Experts of a small language model: 144 SwiGLU neurons an expert.
Below are experts of layer 2 (counted from 0) of a mixture-of-experts language model. Rows are named gate (a neuron's input weights, with its number), up (a neuron's input weights, with its number) and show model dimensions 0-255. Each number is 128 + 24 x the weight over its row's rms, rounded and kept within 0 to 255. Numbers have three digits each.
Before each expert's rows: a language model's description of what the expert responds to. This comes from a sample of Wikipedia text that the model never trained on.

# expert 32
It responds to: Pipe separators and header divider rows in Wikipedia tables, especially row-ending pipes, plus a few section markers and His.
gate0:143163094129124173148157142104146105120129132121125115152144142140086077114146102091106143127139145149110142088077136108145146152134175148143088158106074109133119114167108124116176200084109154184144136164138130124113133155108104143100101115121154102129129147091129162149131091130126118094127118116161159121119149096152127103133109160087134111187140133103078092122185116113152121132148173144142132144131155085079152132116172104138101104132117149108116110099140124152111112134115152107136099119140122140135178109120096110136127124136118111111167125111077149106083126156079134122163154134110115094121138151188152106117100132166091109103136123112166135125135165114098139134124116116129125136118120161114113135118118160118113098130130139082125147168111176113121130133120114
up0:127122157121107103068103101170126114115113123151117120114101113130127157176132124178144088149080179105113105153093118117113102113111117110115166082156152164124131106087090155168101094183134121085101140125102105136149141116130095097181143081190119118137142155138129064152110150158127151150151160110117126145130152142107158127144151127134107141092139104132149147138103124151109176130108109127131142109105119166159107132061131135132144149120136105139149134170152128071137154139116125154146154126154117131146095121151128142132136139113133124166078103163180097123133120144125108122101127126155156127128112123095133125097176164141133129174114148128100127138095115120139123136089157155122128125120128106136109121147131048109127114127156136156122091116130126114145098147134121
gate1:169153140118106140136130103174113133119137119130154158144173145089098100097146099105142159131177112139127121129123141103102135150164135113145102138058144095147085131130119155125145197111116102098124110126099137163142121144123140138130122111148109075134163145118139094106149114100109126158158127150110097141103152152112152107127125146093157110132125124137120077114133104166097140113077178121125155098185205112134138166147102132122126150102114099130189126113126130166129165135149135148114074112129157092136134102126124165116139135138086103129151133144106102086126117154130121118145124101122170122129113119160160110145080129107137134134171126135145125152090121113144171126166125089170129143144129103131142132134101093135096139124124126068129151090132139107142120164111094
up1:143115118125137130165132146097106163123127118101135136131143137161159135164149152139091151102120207115136088138094092126138107126114172113164144146166182178122151089086130144087120087131124173144102136152135112056126146131102130156131120186120161115128149132089125142142152117127162157107112114114150165119111105094151112108155138120124114157133157147108158130161156142145167124116169117127112124122139113127138153150173158153125123102119119117131137155119133163090106101107140119101163128128123133116122133134076124146141162135117117111139080130154129122110142125134097137135130096095119055116175151156170132096117162117144137118143137120109114121117150127154109131156101140101104131142124121172136142120135122128112146126127146103135139096167075119074061126072150157
gate2:134106109116122140137200120133063113130163092112133115113116109149143167117141171087124124127106157116169108115129153126120088087100163115155141137149101168105099129166111095129139144149130106127164156141128077095118148135139125180093121107128095135121135143126178136158090102177135143136096134092147155129121150145133141105115139158161058132200149161140097116126160159107121136140154113130164086139108124170124114130132187101094125110139166154136101128108133091110129100094176153152133146135088149138116108161140124114121103135149097130125074134113126121151114106117108082142147151099112182125124125154115130163121100133130109112133139138107116107110132120084146172127136104142182133149154144146129123114157120139148162160139138136123146138120145130118096137139158116
up2:104108072165153149155117130092085138084144155102127135109141153126114173122123180086113158130147106138158131117101134095164122082107089127099131151132113131146135166158116134117144143132128078112115113130133091113166120121117095158162103115103112165145108125137154119164126106194178106123157075133082110148163200121123165157119128100112104121167129108160111108100151146110139110121113153141125168118122115164129116129103147129112156112157206139154137129112075068103150088120156134100150088105126119102152144141153118123132091122123156150126105136161134110141144142130134127154125158125106072161117123158109144136096141153139127117134155135142138115172111126143092132117126125118127134116131091123134135152125165070112154163098140145146135133126110143126110120120124122
gate3:170153155129131154089114101118128122125139167129127057120133130140095114140102147161130089118158040149105136133099141122125088107126138123097165122103105099138147121150186100126101162179113110127146156148148113149109141120054118131122153165065135073119114130111109122074101135121100126132136125133146119151136133173135148128123174103115104121131164151123105158194090146146108120164128110108130122123194143106149110152091157146102108102110163068114142133137148143119144138128134117144132104132140149094081156093172129145147144129129149144125107120111136120123126112146141131144102137138125130160162149117135124107141148150153112155148128128104166124154090133097144125117131170173137126190128150114144147156097126098106110134131133126145128166124143129138148141150116124
up3:154103174143100179141124104146137130135109185132128103127082091124098068086092110160097057128145113108157156126131128111136140162126094141145131094141136118143158126158149127120117123153129142128100144130115146100131059140152154130113106099118135149121113136132137150107112094127119146141171141128120129165146120135128130157167165150118158155158117097085140129138139128093153126140137164132137113128132131107124151106160104104127112155117071171131085095141075148118115120096124100111100161137103106153141124091155189153083130118139161151070122131103109175126137121160190124118114136085142164108127171097089092112172104110153136126101109140123135117101118102165123097147122137126096135106135124167118104143141124157146150106156104154117130135149146119151141122114139124
gate4:088120181126155091138140096167128092137139074137145084102162104114170095115162081148129129135134082122095134163133157143104144121113081128127150099118128185150149081073141090149114063129125094126117092171119171153108137101125079130114178102122138108134145101135127123145127160134099140192095148123152103108100137104176117139084165108153100131107115123119113110071096120129095143119130116133149102114140149113130142123137113121154100100126108090150112101173094135105117132067118132124150136114082132147148085137128136119115118156131128120129134129116131145134107109081084153130107115144142145164124122142150137130149113148116134096103121126127157121156158144150150151112129110117104173163103131148133120114127114161133117140139128111085120129123168141121108173136120149
up4:125129146114085162125106119172117113136138086114145088116178126121133135132161137169156103142122038126134166142111121107086152173136098152144132122155119140140155064111135102134129105136139111118146134153108166130098130129127123093129160092098112128155143133125115132109129135122085145125111108129125068095132127082157082123126132092110152145150123122098095127091126156118119141136158113107146143093149154117140153118148114064131098091084068087143107119160116109151144133085125169121154152119097098129120107112112142130126146119134140132084128151107116155134129113116130170112151160135143124100147105127153102144136120102076133130111122152151138121144141139159140137099097129103104074147119113144107090140133130177167079136139171122118133103141201122127098123129106137
gate5:122133124130101131087106103142114127114138158115129115116138147125118129101111149152131071130158115128111151198125140135105127142119171115153172124122125177135157097162109116152150118121119129052132133120112143179153124091125127155159114120120155147121140098123153138182139103146134125143128116116118114136114154127101150073132137115116145119157084117137125148121142172133163109125115130134105118121157123109144145135181166126055129094106159133135135135135175155179118147110087117111134122118133097182126130103154137126125147159129128138107087152119105097116141077157078094128172083181130119128117102160148169101138136142154132107150111164104126117138158104164156104171123155130096105143120093151110116116154119110184120113084179117130121102127169111116113100137130148
up5:112129124148135112115132139086127107146132095136084109111150141077115116121081148118089115139155153146122139128121106135133143085149136126143104112095088067132124150139150126127114198128147106159153121131109113058119075121131108092139161120101143101112099132164161165069160143126103096091100097153092101145141147119171110118133153144119143161136132131141142119122131110114137103136159158113141121139157056107128135100073153124135159113153147133137113131102094116134130110143165154126088141125124136120130142112098122100152104116090138143129121122100127179128113133091165077132098127136139155124145146144134122153111148164139118131109109132127108108091173137119115123145136065138125103139119128157148148147101110112166135114126068171141120174133186116121148185139133134
gate6:120154137105141165148106137136112125155108155124085163122100139153144118125073153124107161128190129158178149119104123122112130151078159112170161151149083075150113135132108136157126098127134095137128139118134122092091122136144141183151130119096103153146134146143106136098133109155113095124139132084122128173138109152151131121150115110109146136149143126143133126147123156105166122154157102143173126191111147083116131150142173111112140110122169139173094139121099109181103127123112122129096101167174176136158158124160150089141127130140142164149095128123111115132174154108180109164121106143120095134144129116123161133136112133199102123134124138141128111091131159129108156155123133124146099121110137155133078141135124118173131121115098143150127171167119116164118118143089134
up6:138115135116105167110135115168144112110108113115125136121121129090135070151125107123111115141131143126108152132134141148127135159163104200162072168138114156155109132102167113139128145146159124128130155141096140139090126147126117110142090169128153137111124100151095142142106097133104138126113127135108179089094148139170162101117128155125177107155154150138110105200136128115147138114085144168102145174151132129123167158112113123162114080126125152105143119129119128137100119087084117139160120127172123079082129081120185136114142123149098111165100144128148107186135103107129138127125116115144108119136158119149113113157161123094153123113133136108108116116149121131136066149147167188109131146103083192123099118117129132128141121125090119119111098126167152112136112127123143
gate7:151081136156159161111170126123150126141143135121155081097075099143143134152110160123101107114137122130113116163152119151127128132112143142143094112126090083155138126130151106132148187110138167150121117145097103162114122137102125097137148140125126065102123125163129161097174143175134153088108136102134102141113147128123115123132135147113127129107119159095141131144106114157127172131139149175124112132126090117103132112155133102132085099116112151148101165112095090123123109161167140148114206131125136127159141117105120124147160128136125122157126093142122173110108134104060139103113142096108157145180153127094120101118118144138092116093139136102079168132131114091121113106162125143071110133119118146123148067109138152150135136133095144102140115110135138146170124151126059
up7:117118074142110131131187111142157141162136125126123123089100146149101126154090131139109139147129149139108105162098151121117130105131176136167135141127081098165167131134120099151124147122125178121107102095120129138109132121133138098098110116148078090138153109152124128107105135143143094107137145091181135193139159143130095122125133121119115124168118142118079150134123140172125126145115123135139119154126140135117162125133143096129088120140129119128101141117092121154155093152151167130114121121110136166155179077090115133121170108142134134130108135133094106079127139143097123109135078153107099154134123149159133111100143125114101136138109123161110118129137176117078097096120118142088128183122136068111126144091126131175131142147098172090120127116115161144118186073129077

# expert 23
It responds to: Sentence-ending periods, opening quotation marks, dashes, brackets and section markers, plus clause connectors like because and but.
gate0:111103107134095095117155113146115103089176161125169163106131162128122148145147092127129128102152097120154133124125147107149175188129175111151151163178123179093140101168120129110110111108138064085124142135170112096110110138115138169132162159141172125073099110134096129125184094124144142148119113135155140195123156141138130123122122144147116117122142143142169143134166134128114113124122133119107182126117105125123117114118114134118124124129118122129196114114132107140120120120144133138108143101145129127089147118133106123124146139167092133156134100158133114097152141135120121072099107095095111107131215121137122091123095152154105119133130127096129117080157101093140158116134130134096132145122104119131111103123113123170149149122169140193133135128097128141161096134116121
up0:162091143090184123160107099116118136159101143163122116120144082115102116147109117131092122151117104103095129122124106164120098115172068156096148122127154084141154137066124143097130130106112157178128128152111134119135142153145136111111094126117109161165145128110133180142116143132150135147130124163109099081108143120103114111123148156116121150113125129112131116105102137079117115157102161155113091158156142138127145151138117135144114168145144092103070131145121146166157119126146122108142099144094122125118140097093125154147148136103144129102101106104119121155153096128124181139164144151131120138130174123116130143105123124150157126106134107117148137155096108162145099093126106134110104135121152102112179091155158062096102143124088124099101122117172091071082138133108162
gate1:129114134126168084139132110142123118148146155130130121083158137121169121130148117127145121143133099138178136137111150132150138161117134139125097140120076132161106145151134141121132130154110101132171138119149172121136143117141151099149109073130095167151145137093134136147114077141159108155169100148120128093128130125166144121134144149109126130151135124088105167117169128158121149155076112111118093130113151091129126143146116131134123130093095107161158143136121122126123148153176097124132121109098156146100112140137159134175173147124126166088139150111123132063118130125123153117150100127148097133118023129113179157121149160093109138141131149109153122166106136158126119112087180118105115159132183150117093142127160113158153143148183082142096154140097119128117124101151141
up1:148139128144120163115090131106103144165125108130111135155114134051067151152120128129118128134103136115129137136152145108187103131068137123150122126148113086160085156141130134148128183131169151141119143084154125207193122103125160128143115126125092127115105145123137079135134130098139132077134119171134131158105136112130096134160118091121128151109109155124162152143094094120125106147149124123146128136142123129114166148147137118156128163150156120133134124090134111134132111155174104118091138072193147104082108133092160119138133148124093164114089089168133131081118142164134125101119101133146095116114109092156128164145123124106122114121122113115130099114129154126109123130118135160124107138079097118130143120116125134127089079126126130115109108156153119093128161091162126
gate2:148145153134148123168099132134114143121116150130134134147147144128135087116170094148144135109141109126140139124150167126132165096122107133148121127103126170120153125125156099151153095128140116114137096166116159154116151160136134158100114197145128155080125113119140129135114160185112129099101143171093166089116107105200121116082090139147171133132163135115128106128117091132135136089174136131104144116103115106109106120117107127171120127095128156094087111193137114098110178145098126108150102125093128161131134138121087128163136156125136117125123142113162120162069047098160152138132155119144136148146164154121148151127091118119129105090148104082106100152141123128100119102113140129108145125112150139106097090131118162136135137123163133169130136132165130128094156135162149
up2:180169126097105078133164144092156145103105138093125122152141137158145106135091115145131157121147156120114112139115204134132149165148164179151119145090115172150150119129137135122174131133138165110144121152147139090140131123131119113159120149169174132123134119137123147163144107133148148161099142137155158112101095114099122126122120117116142133121117121109095171153163138094120099181128087103115110133125147120145152116145143144110126105147100124074179176078139112141123091145116154108129139144143099134132108155126188163114131153120114092114151115115085124125125124091107130097133113128150129116112131117101136120150108118104108088104139099141141144132118098105080079193129114146109134108099123174124153123109133129117089129110139119141150085174080157112102114092165114
gate3:143150124143126122113120124133109118127145135135154108144168125089132104143169114105164108139136113151175128134122105074147154155124148108137106112097163135098092150157140134166136166144171114133134131140152108167155128081112133123083144131112108115090095156109133116108137104146120140075134131140142056131142129135122130139134178076123126138119057158099124111139159099116133127141111102147144166130099133117100132108132119097119174095121111131121128154116100148116128065140127109129168133095054089127140139131176131138072096139163128129106103143125117138150118121130107124117146146181117123127128070110144097182152098069103131142089149082107110127141116112108141161166142176141105133098113130154090174155140110126132136111121161127145109126136150129130132125125111103
up3:110139100104109175132158152118107109134142070125089102105097150173168154106076142181105154119117154105160139092151136146109116100157105126115112126116139151114195154093112149122117107116077168115135174105149172124118100152154121161149131138142139130137126136139139136121150123148131137157090130112124169151109115134117146128133127115137124086122164074141136149130151132114112140107157139096122132130122133127141160151112099148133083119137142117129125121196141110082098160111105164098095136099177136131103131142130106130142148122119122146158177139095125104169169143140124120133116137116134111133077149143098150097084135161123127127134136204119112112117131146139105084139091061128152115120121124136164117125118169158110157142131087147143140100125107102089119169110138138
gate4:112144084141123129141136139132133139122147165104141118128111116092127155149116102119080135115091120138143115109112121135142124083114127087109146132151126115121114136136104143141129077107129164116093139126103186129190080135155111147135098154135129091120143115139099156126130103133154127166116112132121087129140155127113129141106125160099131125095084107133099107101067151150143150153087122102133123147116124107132187129153125119119112144122125104144114099131088146154128136160147107135116135132183102133118106099112113100125136115130150115138124100159149128139079121108136123128139073125059075145124131116124127121081112089137078118194124132118100148094114137090084075104156112182109147123129137109152096180124173085084180137107140123138113077144110108133110126140127159
up4:127082111149193117147132124136151132101126158162129152112144177110132116137175173094171129167129145082095154134134120133139120181167155149133101099088102125144074089132144142133133112116158141155142137139104108137126147123090139118114088138124130155149111142077115078154102150107139153123143115161134154116137076156098114089071121118116148162105138155092166133126153159113124104137083128116120113143142141160146154120137141144154120159099173138122155143109135146107117139131114114122114109143137070092096103124111151093144124119102140111125132142162106129143147139095152122115090094143146122115113117129142140108142153094116150094113124049208170107112137149147128114154143147151152104124125149138110146134148130112148095123145106117101137139170082124125122110092136118
gate5:118125117106129098085161149151103149142135119137129164100149121178130137139155134120096095120129164123157146109121141139127099111157105133089101171109147113099126119118196147140124085130149128099088135109111117097132134154111132110117128113158176143137137160149135123111118090093166114170181152110139128107136154124118163110127151141103136158143109141104126107116137147153129115129062149146128107146137145140157082106141127166085148123131153130145109141144124186117108115125113124102128171110128125130093117135095186139068179154156167123101100134092080124126143123130164139122159140128147120141087117126077136144076072146126104140165136137124123128112152145124127137168094117127133147118151120120161118160135137141129140108126120125111129042116124123173107103175084121
up5:138152131186131129175139117109141089174136162142112126105118077153106120163133111099087131138169131163155098110121122139126107144099117154088165122129118128149112120134110149122120138097166126113136121136088115159131129122127123135159136096143148160136132161152155109142109128101102132139111177148152072105132150105149162150143127159123091142173086147129150097125155144074136119151141148100126108133167140130163120154149153156133102138144158130137125143068133142153145122122143140104128173118124093118138108117122163115136133102095102144151190101140106128129129122123106120086111085105135125115091117111146113130127089149149135147115144048143101071134140066114129118169145132096117123132147158149151098145134098114087154097141147114086176113137076086111133123135131113
gate6:097154104136158099192081129148104160096140120108123112174151158131154147085121124126143106166134113133119130132157125111112158128127158131116119110189139138132143136099115130115157117128166151138127137132159145127126096101106097200143150149150143125133105157141074120171130066151164122172132079124152128123113119146169125116095121138151177133127143147113072159137149133124153158121165137123140149162099129146169135131147130147146153140091122134085153118158120109117114086122119135109127105140114120119121140119104121148106133148120149101135133133179155098161169149165164140136150130152081128144123081200089154147139125141195150159156134139102140154125124158149122093114115147158143154118152143150127100144156110087153158129130120168124136116156132113119105099124110120
up6:084122060119139116070118151162099125143142144129149103133155126156127172108100130115117174128087069107128143152126127120170105094135118151107142138164131123157121192124127134083108143146102127145145124125097097140141087147095137155142123122122120121149147124113081120102152067140159125150111115109139125147143170107135117103134110123137153149185143117138135146114093132094126162122175110133111124136154139139123094130117138128150125140123120138113127160127118160117129159133157144157114143149145133120137106125120106168153089122140133082122142106153133116136133162143124131133114174079092161179147130174133144121051116153162142169126179155119168117155149131130163150070117164127141109168122140075141133097107149122155120122100111125104152117155153162114155129137165126
gate7:146138161139151159117119129104140116166137131057100147128127126122144110146133130131137106134154131117088124170142133103136191153124107131164137139110135134136144109139136169161117109143178120153182121109114098119090129131135107126135074113146105168103091126142145095179148106157104104167127120124096147085146150119121176109134118130095119133122116083117112140108143097166110127117106151163154166126100147128138106158119078136142147090132168143132124159144199129110152119121147134087123068109166131124124137138118125140114176124125141149142095147137136153130155083143114111174157165146199128143138121123134127142148142140138162128130180177142173150159141148165130140171089129137185140124111132161127142163105093132116117101106139112148106124152145136117121146120110142
up7:142149110134132133083102162125085080147145133126088126133133101169099133153090106112143114145086113126149142138147141131126119090084115079130129092131122119102104132146107151139137155113111099144120122132157117122136152100095115148138146133108134119143083117132129081122151167119132149142115120100129102164110146115158131140165150119167137098150105085160103125113056149147130101042154127133166102115092125144138117103108111130071138185133174130118130151114142075208138142137140108147116120126154106091118103130156107123158112154137114156093149126122113118114165122118120092143117079135121125136101141139131140108130113147146125140194137140131124109098135105127118108129168172149167079139143156114115160146128126085129111143135158120116095111118096089126115151130158161

# expert 14
It responds to: Pipes between table cells, semicolons in lists, and the closing equals sign after page titles, as in "= Félix Lefebvre =".
gate0:129120161129132150119109100135110123098102146080156097116133157131122149151131130104150154117158131105128157137143109103127142121131178118139140124124126140161110132128105145178113112164098144040104116173106066143105166123088127148162122127111149113141173133105093117113177122087158137097092120153134121144137112119108138125150132115166100112148101111089079136164135146147147145121123134109125147115129126140156132126145114154077092123113160152154150171118117122100139126141150155121198111146155116125121141089164166177126119136155139106120089121144125147140111076155118097170149113125116112113099096116139122124105095150165113131158119099119162085160133132134144147161095155113121175152157145123126166141115133078116135120124172084124120092135099095123124165100120104
up0:124145156137133137179092125112142138159117136135118142104135147082078095138147123114136105144161112131137101155098097139121101125117102143093098111075147110127085132125132149168125142111139163149131102123111125138098084132147157108143118153115135133123108136163161151108135179098124124117089123144138125113176154111137132169119156104124106136103099101141128112175105109145145148171086133095136154170121108109115162086091096120122142127134126165171101179105101119166138138128126107121094102122164111092160146128144158116133088126140137150149130096096138137148118160119108151137126099196140090130112118125145141137131143133112174125130119138111140128173176193105124123149181116172130111166143162109133130109139150122150162084171116125090142130105132110135198126094119132
gate1:141091175123097107105126095136132128146176121139135155103142155114147184131120122105138153163133120087164153128152178099125149106109137114127137088139138143107124146140127097129155159148086108147151112121122110129132151115115091145080141116111154158138156127124139158168154128132139114091143124169150106158135149123177083110146106146166117093140109168089077098130130159124123119121123149145127147104095158156140103115165124145141153136135146119146162154139102124148140110125155094124131128142107121144077153090168144143115126135147130141104127116157089129133149116146088150075174107119129178111104123137161112151069136167127114120089123151082139075099160125119149130128142170128122123111143104133099147095135094107152162091202133112109159160143156127164133112099128127
up1:167175141102162131124127114129161127137118123116130132074143132132120138179140123100129163159124102114127145133150140145173126141135125154149126116074150110129107118105115155133151149114142151166147102089119112110104087145124111101057122134103142125109108160153135108145140129130170094151122097131142112175130120126149111109105122142130112098130124109148150122118117083132111105119094144127118127146157151116131138127170138142197187135126131134132143149080141101128100151126115118126111057134125122097128147111194131132131125165108103144169158100141138148141163135175091131153126092122129092080101092142135159153113167135169127136129151127097142163102099142119137128137150101141117162149128097114108147093082105122149137070164098058127127138137150097094102157132137156
gate2:126104147152168133128178120114136138154157114123159122054123091073136164121123164138150117095098094114138175122133156120116144079119170137112115186091082136132148122164114082139126121146120092136140141128120132110109093108105089139097133134090106114113140096142104085147114154166093127127079119108150129099128183122167127116114116082200132145130139118126138130147118137124142101115094155105107144162110103142094120153152118104103088081145140117152123159140133102150143121092120144121122125154135117104133161108151119159096146115117144161116085132149160138144117106130104096103134121123147121108118130128094122147140152121150110161091108129129151088096118109103110093097128142138087112124091071141146118081146125158135149148102143157128156125137161133146114120082098102
up2:145168077200120168098131127119116126174107139119119141152099131105152117146067127143111151135148152122157100128144137101126123123114202169136141187142154107138130117143110112115141116165185152124153113142142160135143130114104146145144134152117142152151116090109101143116119098108126125168137121140148157155156123138091136085093102175138168149161114132124157132144143103113143081124122164143135119155114117152140179156107091160115101091088123152140162113124130138086152105132099117109114107099154089135102131135106122145105173131138131117113109149165140140130157165156148150146072131112110139131118086151159130125113124111112112110132113146066151138121148113140086100131150128163090125144131121122150120180116117113084127115094122162163154144101140110155156133084121121
gate3:151089145126109142111149135146158108175142147148122152126153167146102091127084159151121106121144121119116149126110129141102178129113118124160107180138118127162104138083136138110127186106148120115144116139163112162123129144134124104049059148117135134117139148150107135106128116133098149137149140121146130129079147157119074146102140151121163131158116155089130156157157192094134139124100142154085080116167105155175140116105070099110151115129150146108171153131114085151141082155168136119126111116115127096097143091129144123148131146134118102110158136108166122102166144149093121097128134106120112112132116153104111160149137109133137087089137110117150138162156096118115127125126120128124113146119097128139141067134125131106124100144138157113135176113125120112151129188145110
up3:130183157108122093125113112134122121099173163157090145201078123140044126090152136109135103130114092119155129105135147123134104126087096107104108076115138126104136120109148129121127156096093112143165148125148123169157166144144141113123139113129121140129130102098148141127134177107107105150173121164088130118138106141142090122114140157113111110162087155124135138099095126139091153104119097155141124097083142144126072126137143097132164192143133099145169120111171122125137162152166121181130130139131120119116105140161110133134146125131119126120094151134138120135127142133092137125169104153150111098145106106058132144118111094137114118148149129109145127103050135132147154095139115120165125122126127102129135114151141166110133134118115127129157159098100129104138164148147127
gate4:117086175135106108121171121143120116113145151158148097118152148115120177104139120109131128114096127107135129135135115080136116122152114120131105126156086140114144140149083115143115086150089096116141116106159134169094144124107085129135176129116111173135181121128136082165110168128094138143150127121105123160163113147118114123119171136116078120124095120149129105129126182091125101124140109152164094086153129108134091117162133101143119141089157148146111126127092153158134111063114122166145164136098141150205122132172115144106100118153122093174123121100108155113108097126141098111191139166113110140101138099145142128093132088153135138119128174114112093157143107146175113100123138142108175141122089132129113099135112118121144166140136107100126105144131143121150133136130145
up4:092106111128130138144150133110132088152146127106106138139111149096135140115109133088092129156102115131095134116133136142090132089116125154079139127076084103164110182133127167144136100104167116127129125102130131127106113115125126068134123157119124108156120117176120127159105139125107091151123077147128118201141174168146119130134163099109081104126126100133141133100114130152153087136103155128167147205133130119112147137103123103156160134153144159151121137105111155129093153129107131174113115115157149141183138128126105113148086112116102167195133113154151146140130107089166098128101159131149117126119121110077165139140159138141110126126117120113150125162087159107108110090127124164123125155105096119099121160136143136108124099134119157142100153148157143137165153125100164
gate5:118144152128140107153109143074145132097151109118163116096114126112152135138189082149188102152105126138084122154128131122138150149103100183153129118134143106120126103086118125127092103135122152177149139107102112100120097130133130187096102140138112140127120146141115136148130113121154123096114161085148124122140071110127098071099150132102145105129129122140142098115143132108174117130145138148104145126157145150096124171130096150125096155106166142134176076132192161135097141092106162143154129133141133137127123110175142127135144148122142130138125132118109163116150117110100154133133135113140128134134105159165123105164142116150099114126153111135165174142091124145121151095111103097119140146124078134146130124180138135087150148198167080125123097134127108105132101171150102
up5:118109108125131128111120110127113129117141115099139124095133158145128164159145112139161082146092112140114128121154116095145112150138093145121112151126069128145150138095107145169089095154117081183085163120081104162082136152111112127115114134143138120172131142125097101147124123118117124110126123122105112155130130155100160133147192143121118120128157113125151097130109128109124145087074160120150147099176136128171152132124110127159123155147163137118138120102147138132156108102080131166145059120128145158139146095151140133118152115114139093194124129129127143112098142123115109129133138157158088119138126153129136086152137111154120146131118116127114165154095113130139121131129124148129164148090097145103156117162112124084147186178184089104105099135169087116134088130077126
gate6:150101105132125122145145109162150138124165107144122131114129144128146172123095114119117174104103108130137142151138110139143114120136134121122118138164101136146120088146124091130096132108123116110152127146059106100084142123114085065138093147091134093111121125123083126135142133114113108143115140114157127154118130134135153104120158173115118137117122093105127072140108099127128185117097100129138115167178141104115137154077089097089113146115168126153141163130089112155159093141128127166131115092110155124150151123151141146117116107156151098162108126138100168134144112175101147130139120115119163147139142147121156145113113141117084123110120156135124102156103125148112160157122194195117131172151109139112172117096125081089177144125135120148134169099137153123164136131075156
up6:103132169141121119168115142137121086131117164100131115193149128172123147100171131112141127114178096141142117109136156120137122153174092137164091050108122124122130106148107071153126112155153113153090126087147112126146145124118137094117158114165112159113116163094163125134132102166136152181125176130109109099073110127125125124110149126160128125137160148126121156087141125113096136147119143151119113105135151143125105147156105120125103124097106152125172110084129144124159133108109140155167105119113152142119088166161139139128124123123130126098159166117095124152104142107176144135146141125121128122136105131143069162138107129098163147155106135151095137087086103110123101118107114111135127071142096103135154114099125146168121159125145103112109108121140133191122077139122120
gate7:114092172127119154118142126095158144111158093115145140088130136111110056108142120146106152118059125133143127121131129151137116123108145173143064103166114111159141104102171123173122098107132105162141153121131159142069174160169125110127134140121142156163127150133111123134149135116148117111136133124127124128124152127159147147143156141139117129114136180133121133145120087116159150144087163126121117118140160133143133128116119093111098137111139123122116130099143126118142104122176203170081142089101119151142172121164110104099147110159088139154121109121120158086127114110121124171096141133158105119118150141124132123090149101157074141117156123090130107118107089101147175130130108139148118156111081159141152130144114145112150132147099150144128111162144124063183118115114127
up7:103158105135093130114113143107146140123173123103140140123114124120115127121090133168099170074121096126120125130102123113113118140123126142169126122140146125117170123126158102135116129103136151112124148135144141132092108147142163123110102152133134157115090140109070160079070081176129133111126117091156121141172095108183129139139116137141102141176096133117115116117135107096128125132188159148118127127129111094123141149149118124159118068142095116150111114114157122102107091060160128164117075143113110101107130151141104117143167133090138141119135135082127104124098174116105152160121161125148149140156117148180136119114153129148132174127117144102119133141145039123125122143067131127122113122105164168130100121130138123129156114124134153128121114138174168081122117127135164